Below are experts of layer 2 (counted from 0) of a mixture-of-experts language model. Rows are named router (the router's row for the expert), gate (a neuron's input weights, with its number), up (a neuron's input weights, with its number), down (a neuron's output weights, with its number) and show model dimensions 0-191. Each number is 50 + 10 x the weight over its row's rms, rounded and kept within 0 to 99.
Before each expert's rows: a language model's description of what the expert responds to. This comes from a sample of Wikipedia text that the model never trained on.

# expert 15
Description: Name fragments, connectives. Middle pieces of foreign personal and place names (ub in Mauboy, ar in Bradarac), plus connectives as, and, of, &.
router:49 46 66 40 40 38 54 45 57 34 38 56 39 51 35 58 43 55 62 47 46 43 54 51 47 62 48 37 55 65 67 65 51 43 44 40 41 32 47 57 45 44 43 40 62 31 46 43 33 34 47 30 44 49 34 34 41 59 57 69 52 40 50 43 51 52 57 46 64 59 46 40 35 55 35 49 30 54 53 47 33 67 57 40 40 66 66 54 47 56 53 62 51 69 50 54 64 66 58 41 52 57 48 65 45 56 51 45 64 30 36 47 54 38 59 67 49 52 56 48 46 48 46 70 43 41 55 42 53 39 58 45 50 60 47 38 31 49 56 72 59 51 51 50 69 52 56 49 50 51 58 40 51 55 61 64 44 56 52 39 53 37 17 74 66 53 55 42 50 56 34 51 28 54 59 60 48 48 55 63 44 54 50 49 53 59 58 59 58 47 38 53
gate11:49 44 66 62 45 59 49 44 51 62 59 58 42 43 62 54 41 50 58 62 38 54 42 50 45 41 52 46 67 46 48 40 44 49 47 37 36 53 52 40 37 76 55 55 41 60 56 54 49 57 33 56 41 39 57 40 44 60 60 73 62 43 56 47 59 53 45 44 65 29 38 59 66 58 46 67 38 45 44 53 40 48 58 68 51 39 37 57 55 37 51 34 47 49 40 27 63 40 59 32 45 38 70 62 61 56 56 66 54 53 45 53 34 51 56 74 30 44 33 62 43 57 42 40 53 41 39 53 55 43 53 65 43 40 45 43 55 53 50 46 54 47 38 45 64 63 52 34 38 51 47 47 47 48 56 59 37 51 46 69 61 57 31 64 42 39 70 40 55 48 56 68 55 61 44 57 40 53 48 52 62 48 53 48 34 35 58 70 38 57 43 52
up11:39 37 61 62 72 56 49 33 42 51 51 49 43 59 64 42 32 63 47 63 37 40 35 64 35 50 43 45 47 56 50 61 42 58 44 42 50 54 36 51 37 66 52 68 53 57 57 51 37 39 33 60 35 39 45 41 41 56 54 65 58 42 40 45 52 67 51 53 63 29 51 49 68 56 34 57 52 47 33 38 41 46 65 45 55 48 47 60 51 43 54 37 46 49 53 37 46 39 61 44 34 51 70 65 64 48 45 53 46 42 63 49 41 56 50 64 31 63 29 59 39 52 45 34 48 45 50 49 51 40 49 75 49 37 34 42 59 35 50 46 46 46 47 46 61 63 71 41 45 29 48 49 44 46 60 57 33 50 38 62 60 52 34 56 49 48 46 38 65 50 57 50 56 45 50 56 54 43 56 68 61 52 42 49 38 38 56 38 37 42 37 55
down11:49 46 50 48 50 60 67 48 51 49 55 48 48 36 64 74 51 57 38 42 45 51 49 61 57 34 37 40 53 50 56 58 67 40 68 49 50 49 67 53 54 52 68 40 42 44 37 66 38 53 53 49 38 57 52 63 53 49 41 46 56 42 53 55 49 44 49 64 43 45 67 33 59 58 50 47 47 42 47 54 52 41 64 53 62 37 58 70 44 43 34 51 51 43 53 67 33 58 46 55 61 50 45 54 51 49 60 51 62 37 64 36 38 48 46 76 58 24 37 46 39 46 47 54 66 39 63 34 66 32 61 49 53 36 66 43 54 59 54 55 49 54 55 42 44 40 46 40 42 40 43 52 31 40 55 39 29 33 68 59 57 63 50 45 49 38 35 64 68 21 56 62 59 46 62 58 36 62 61 45 59 57 46 47 50 41 56 50 56 58 48 58
gate12:52 43 55 45 38 48 64 44 56 49 41 36 45 50 56 62 56 59 58 71 59 44 52 48 50 54 51 56 53 31 56 51 30 44 59 54 52 60 42 47 56 47 42 55 52 38 45 44 46 47 54 37 36 56 59 29 42 54 80 41 47 63 65 33 48 46 55 58 51 47 46 67 41 54 50 61 45 38 47 40 67 26 55 61 39 52 54 48 57 42 60 38 51 50 53 45 55 41 51 45 65 43 52 47 54 44 56 50 63 51 49 57 67 39 56 54 63 46 54 55 45 62 46 59 44 55 33 29 34 35 47 33 57 70 46 63 54 37 57 38 48 30 46 55 54 46 57 51 25 61 44 47 58 34 48 43 36 52 74 33 52 49 45 52 40 38 66 55 37 49 64 71 47 43 64 49 54 39 56 59 62 58 58 35 32 33 58 58 48 68 67 46
up12:60 47 55 38 48 41 67 38 49 54 38 43 43 42 49 68 61 57 58 66 63 42 55 53 41 57 61 52 54 45 46 57 50 42 58 63 60 37 43 54 59 44 50 55 56 29 39 47 44 49 35 34 43 51 58 44 52 63 81 46 44 54 64 27 49 50 62 53 27 69 47 61 35 55 43 59 43 56 49 51 63 20 61 59 38 49 62 51 49 52 51 49 57 25 50 58 50 49 43 60 69 56 46 73 56 48 50 47 52 45 52 49 65 41 53 53 67 57 51 48 48 36 27 47 50 54 45 46 49 48 41 32 53 56 50 52 52 50 54 45 46 46 61 54 63 64 59 60 25 58 38 51 57 37 52 55 51 48 56 53 67 40 38 54 65 43 51 48 52 48 65 61 35 37 55 49 64 35 50 54 67 56 54 37 40 41 60 56 61 71 65 44
down12:67 38 45 45 53 29 44 44 49 69 53 72 55 58 61 59 61 61 49 40 57 49 39 44 27 49 57 42 51 48 54 33 47 50 60 54 46 46 52 46 47 59 40 45 48 45 56 33 59 55 48 57 48 52 48 38 71 54 48 28 55 66 54 57 26 40 46 48 58 57 47 69 32 51 49 42 42 43 55 50 47 33 46 54 46 33 39 72 72 24 43 48 68 55 48 46 45 48 50 55 39 43 44 59 70 40 47 45 45 41 55 51 50 54 60 42 58 42 57 59 44 37 49 59 56 63 43 46 57 55 72 28 59 67 56 52 58 42 56 36 66 29 57 51 47 49 51 36 62 40 53 52 37 46 47 47 36 48 57 42 54 50 30 55 35 55 39 49 63 29 50 43 31 45 53 46 56 39 37 57 43 30 62 42 49 52 46 38 50 57 50 48
gate13:60 48 51 58 40 49 47 59 52 41 47 57 46 22 62 56 53 49 47 85 54 47 63 41 54 56 42 39 48 53 42 46 54 48 53 32 46 56 44 62 42 65 60 54 53 43 50 57 45 62 62 39 73 60 56 53 45 42 52 36 44 45 42 47 59 58 53 32 40 56 54 50 43 57 32 44 46 42 33 59 44 61 45 57 53 61 55 42 60 33 56 63 56 46 60 40 67 59 41 40 39 46 50 43 60 38 57 53 29 63 36 66 48 31 52 60 66 56 61 64 44 50 47 84 42 47 45 63 41 44 35 62 55 54 41 35 56 55 51 39 52 60 51 44 33 56 32 39 66 50 45 44 60 55 46 46 63 38 48 41 62 47 41 58 46 62 48 49 43 45 51 43 40 62 59 47 65 60 60 55 59 46 65 70 34 43 44 44 45 47 34 58
up13:58 50 68 48 44 26 47 63 57 50 29 49 56 27 50 56 50 41 37 77 42 43 64 40 55 66 61 45 46 54 43 62 46 48 41 34 37 44 49 55 51 52 61 68 50 34 42 63 52 56 53 45 52 62 46 60 44 50 68 42 57 40 36 40 70 46 52 47 50 60 53 56 51 54 52 30 35 39 38 54 54 74 53 46 55 70 48 40 45 38 53 62 57 50 64 41 54 61 48 51 39 40 44 45 44 37 52 40 32 37 40 54 68 40 40 60 56 43 67 41 53 35 50 68 55 51 47 72 56 45 54 64 54 37 41 31 32 51 48 47 51 54 58 41 43 51 42 46 56 49 53 50 52 58 42 49 38 52 31 50 64 46 37 62 51 56 53 37 54 45 33 48 42 66 51 50 59 63 58 50 50 53 61 69 32 49 53 54 42 33 40 60
down13:59 47 58 65 62 66 61 53 30 59 59 61 36 49 55 67 54 46 46 61 60 69 53 51 67 52 36 60 41 52 46 46 59 40 58 40 66 54 79 38 66 55 47 44 55 41 54 46 59 46 55 36 30 62 49 75 49 53 52 52 71 59 40 56 46 52 39 57 58 43 42 49 57 52 39 39 61 55 65 49 57 54 43 49 57 61 45 53 42 51 74 63 53 53 31 41 53 46 64 51 47 51 44 41 52 48 57 52 36 61 53 40 36 32 57 50 37 48 50 34 58 46 53 53 45 58 41 60 55 52 51 48 52 59 59 37 50 66 55 58 59 55 36 38 43 49 63 53 51 41 55 38 51 44 56 33 45 55 29 62 50 53 46 53 58 47 36 47 56 49 52 44 46 74 76 59 75 43 55 52 46 61 32 45 39 47 62 51 64 24 56 56
gate14:54 41 52 40 42 54 46 47 63 61 44 45 50 49 50 61 36 55 62 45 57 42 66 51 53 49 44 66 36 41 43 47 50 28 36 55 55 73 50 51 51 45 54 60 39 62 47 55 38 37 53 59 35 57 38 30 59 49 38 59 44 42 53 39 40 59 45 46 44 41 59 41 49 49 42 35 76 38 63 61 35 48 51 46 62 45 66 49 54 70 57 73 53 42 50 58 60 34 71 38 39 42 50 36 39 62 61 59 52 52 53 40 59 46 54 55 46 54 61 61 44 61 42 64 63 47 63 49 41 52 31 54 57 52 57 54 47 51 65 48 50 53 65 58 46 25 46 42 48 40 41 50 53 42 62 63 57 48 50 59 27 52 49 53 52 68 45 68 39 60 55 53 57 58 31 46 48 32 47 49 40 47 32 73 49 44 40 28 31 46 52 56
up14:57 36 41 37 45 57 45 43 58 54 53 51 39 56 33 61 22 45 71 45 60 45 49 67 33 50 46 61 44 44 48 45 68 47 60 51 56 68 52 58 56 48 44 63 50 65 43 55 44 43 64 47 35 43 42 41 43 30 58 63 58 42 62 49 45 66 50 49 31 39 67 35 56 73 32 27 52 49 46 66 44 44 35 49 57 39 54 54 55 71 47 64 58 51 45 63 46 38 61 36 47 43 53 51 57 63 58 55 48 51 46 44 58 45 67 53 77 45 61 43 37 62 30 53 52 46 71 44 33 44 46 73 50 59 56 53 60 44 53 59 52 35 48 57 45 52 46 41 45 33 53 47 53 49 58 59 48 50 32 45 59 55 53 46 45 71 44 63 62 55 44 50 50 52 54 44 58 36 47 66 55 40 40 64 44 42 55 41 41 54 45 59
down14:31 55 33 47 56 55 56 51 46 34 48 52 51 58 48 68 59 50 49 43 58 35 57 46 56 57 46 75 64 55 52 52 55 56 50 68 38 50 50 52 55 45 32 55 68 39 59 51 48 71 38 59 46 60 48 46 60 55 38 58 47 64 50 56 55 54 75 59 53 41 70 45 61 53 65 53 59 66 42 63 50 40 57 49 37 45 63 41 61 58 54 53 41 42 49 44 39 65 53 39 41 64 42 65 52 43 51 38 58 38 55 59 48 51 51 42 40 54 53 36 34 46 44 40 52 49 44 74 45 57 62 67 52 53 35 36 46 57 55 37 47 33 54 48 52 65 59 49 48 58 43 51 63 53 37 39 43 47 41 50 45 61 46 39 79 53 63 63 26 39 54 43 72 56 53 53 52 49 42 50 61 48 49 23 35 42 63 55 50 47 39 28
gate15:51 50 45 44 56 50 54 64 66 41 44 38 54 66 49 46 66 55 34 44 67 54 54 45 45 53 57 54 58 44 60 57 49 81 28 42 52 44 48 67 40 58 53 44 41 58 52 42 52 38 58 48 63 65 52 62 60 62 67 56 42 43 43 41 39 40 45 67 43 55 61 50 50 56 64 46 47 64 55 40 51 71 52 46 44 53 48 41 44 38 51 40 32 47 45 54 76 49 46 54 50 59 59 40 64 41 55 43 55 56 46 63 57 65 52 63 44 43 58 50 45 65 52 44 31 49 65 43 44 44 46 61 49 45 27 45 60 51 62 46 45 49 59 15 38 59 43 55 44 57 58 37 29 56 48 52 29 27 52 49 52 60 33 59 53 56 64 71 46 47 35 54 33 38 47 66 46 50 37 62 58 52 51 53 47 50 60 48 59 46 37 47
up15:50 78 33 45 21 57 59 29 31 49 43 53 48 41 49 47 53 63 50 66 51 42 42 61 49 53 41 54 68 31 46 47 46 58 45 45 57 50 50 58 41 67 60 27 49 57 52 44 54 43 39 39 66 57 63 61 64 52 58 35 38 47 34 44 63 28 46 48 69 53 50 43 64 63 36 48 44 74 44 46 52 53 51 52 40 37 54 54 51 52 39 60 49 34 42 59 53 55 42 52 53 60 54 65 34 32 44 32 49 67 45 54 60 52 57 59 52 60 43 69 56 38 38 59 42 55 65 46 49 55 59 76 54 41 47 49 51 40 48 61 50 60 45 27 54 45 59 61 54 47 43 65 46 45 52 52 38 53 50 60 57 58 67 31 61 54 54 60 38 54 54 56 43 45 35 45 51 64 60 40 48 50 54 47 52 54 56 69 54 48 53 39
down15:47 57 58 43 68 44 51 46 62 56 56 53 57 51 56 63 58 62 49 58 71 57 49 31 62 53 48 59 49 41 58 38 50 47 61 64 57 62 70 42 57 53 62 58 36 53 49 48 47 49 65 40 57 53 42 59 42 34 55 48 55 46 46 53 58 52 60 49 57 44 38 52 45 45 50 32 35 65 51 57 58 41 53 61 60 32 51 45 61 32 59 38 51 58 28 52 54 60 44 62 43 44 55 59 50 51 43 49 54 34 58 55 44 45 64 55 53 41 36 27 26 32 40 55 71 41 59 52 45 52 49 65 47 35 42 44 58 44 39 66 46 50 38 49 55 60 22 41 53 30 35 49 43 57 62 34 38 52 35 59 53 45 71 64 48 34 42 47 48 42 40 68 56 64 58 68 55 57 48 62 52 66 34 65 55 35 42 47 59 56 51 44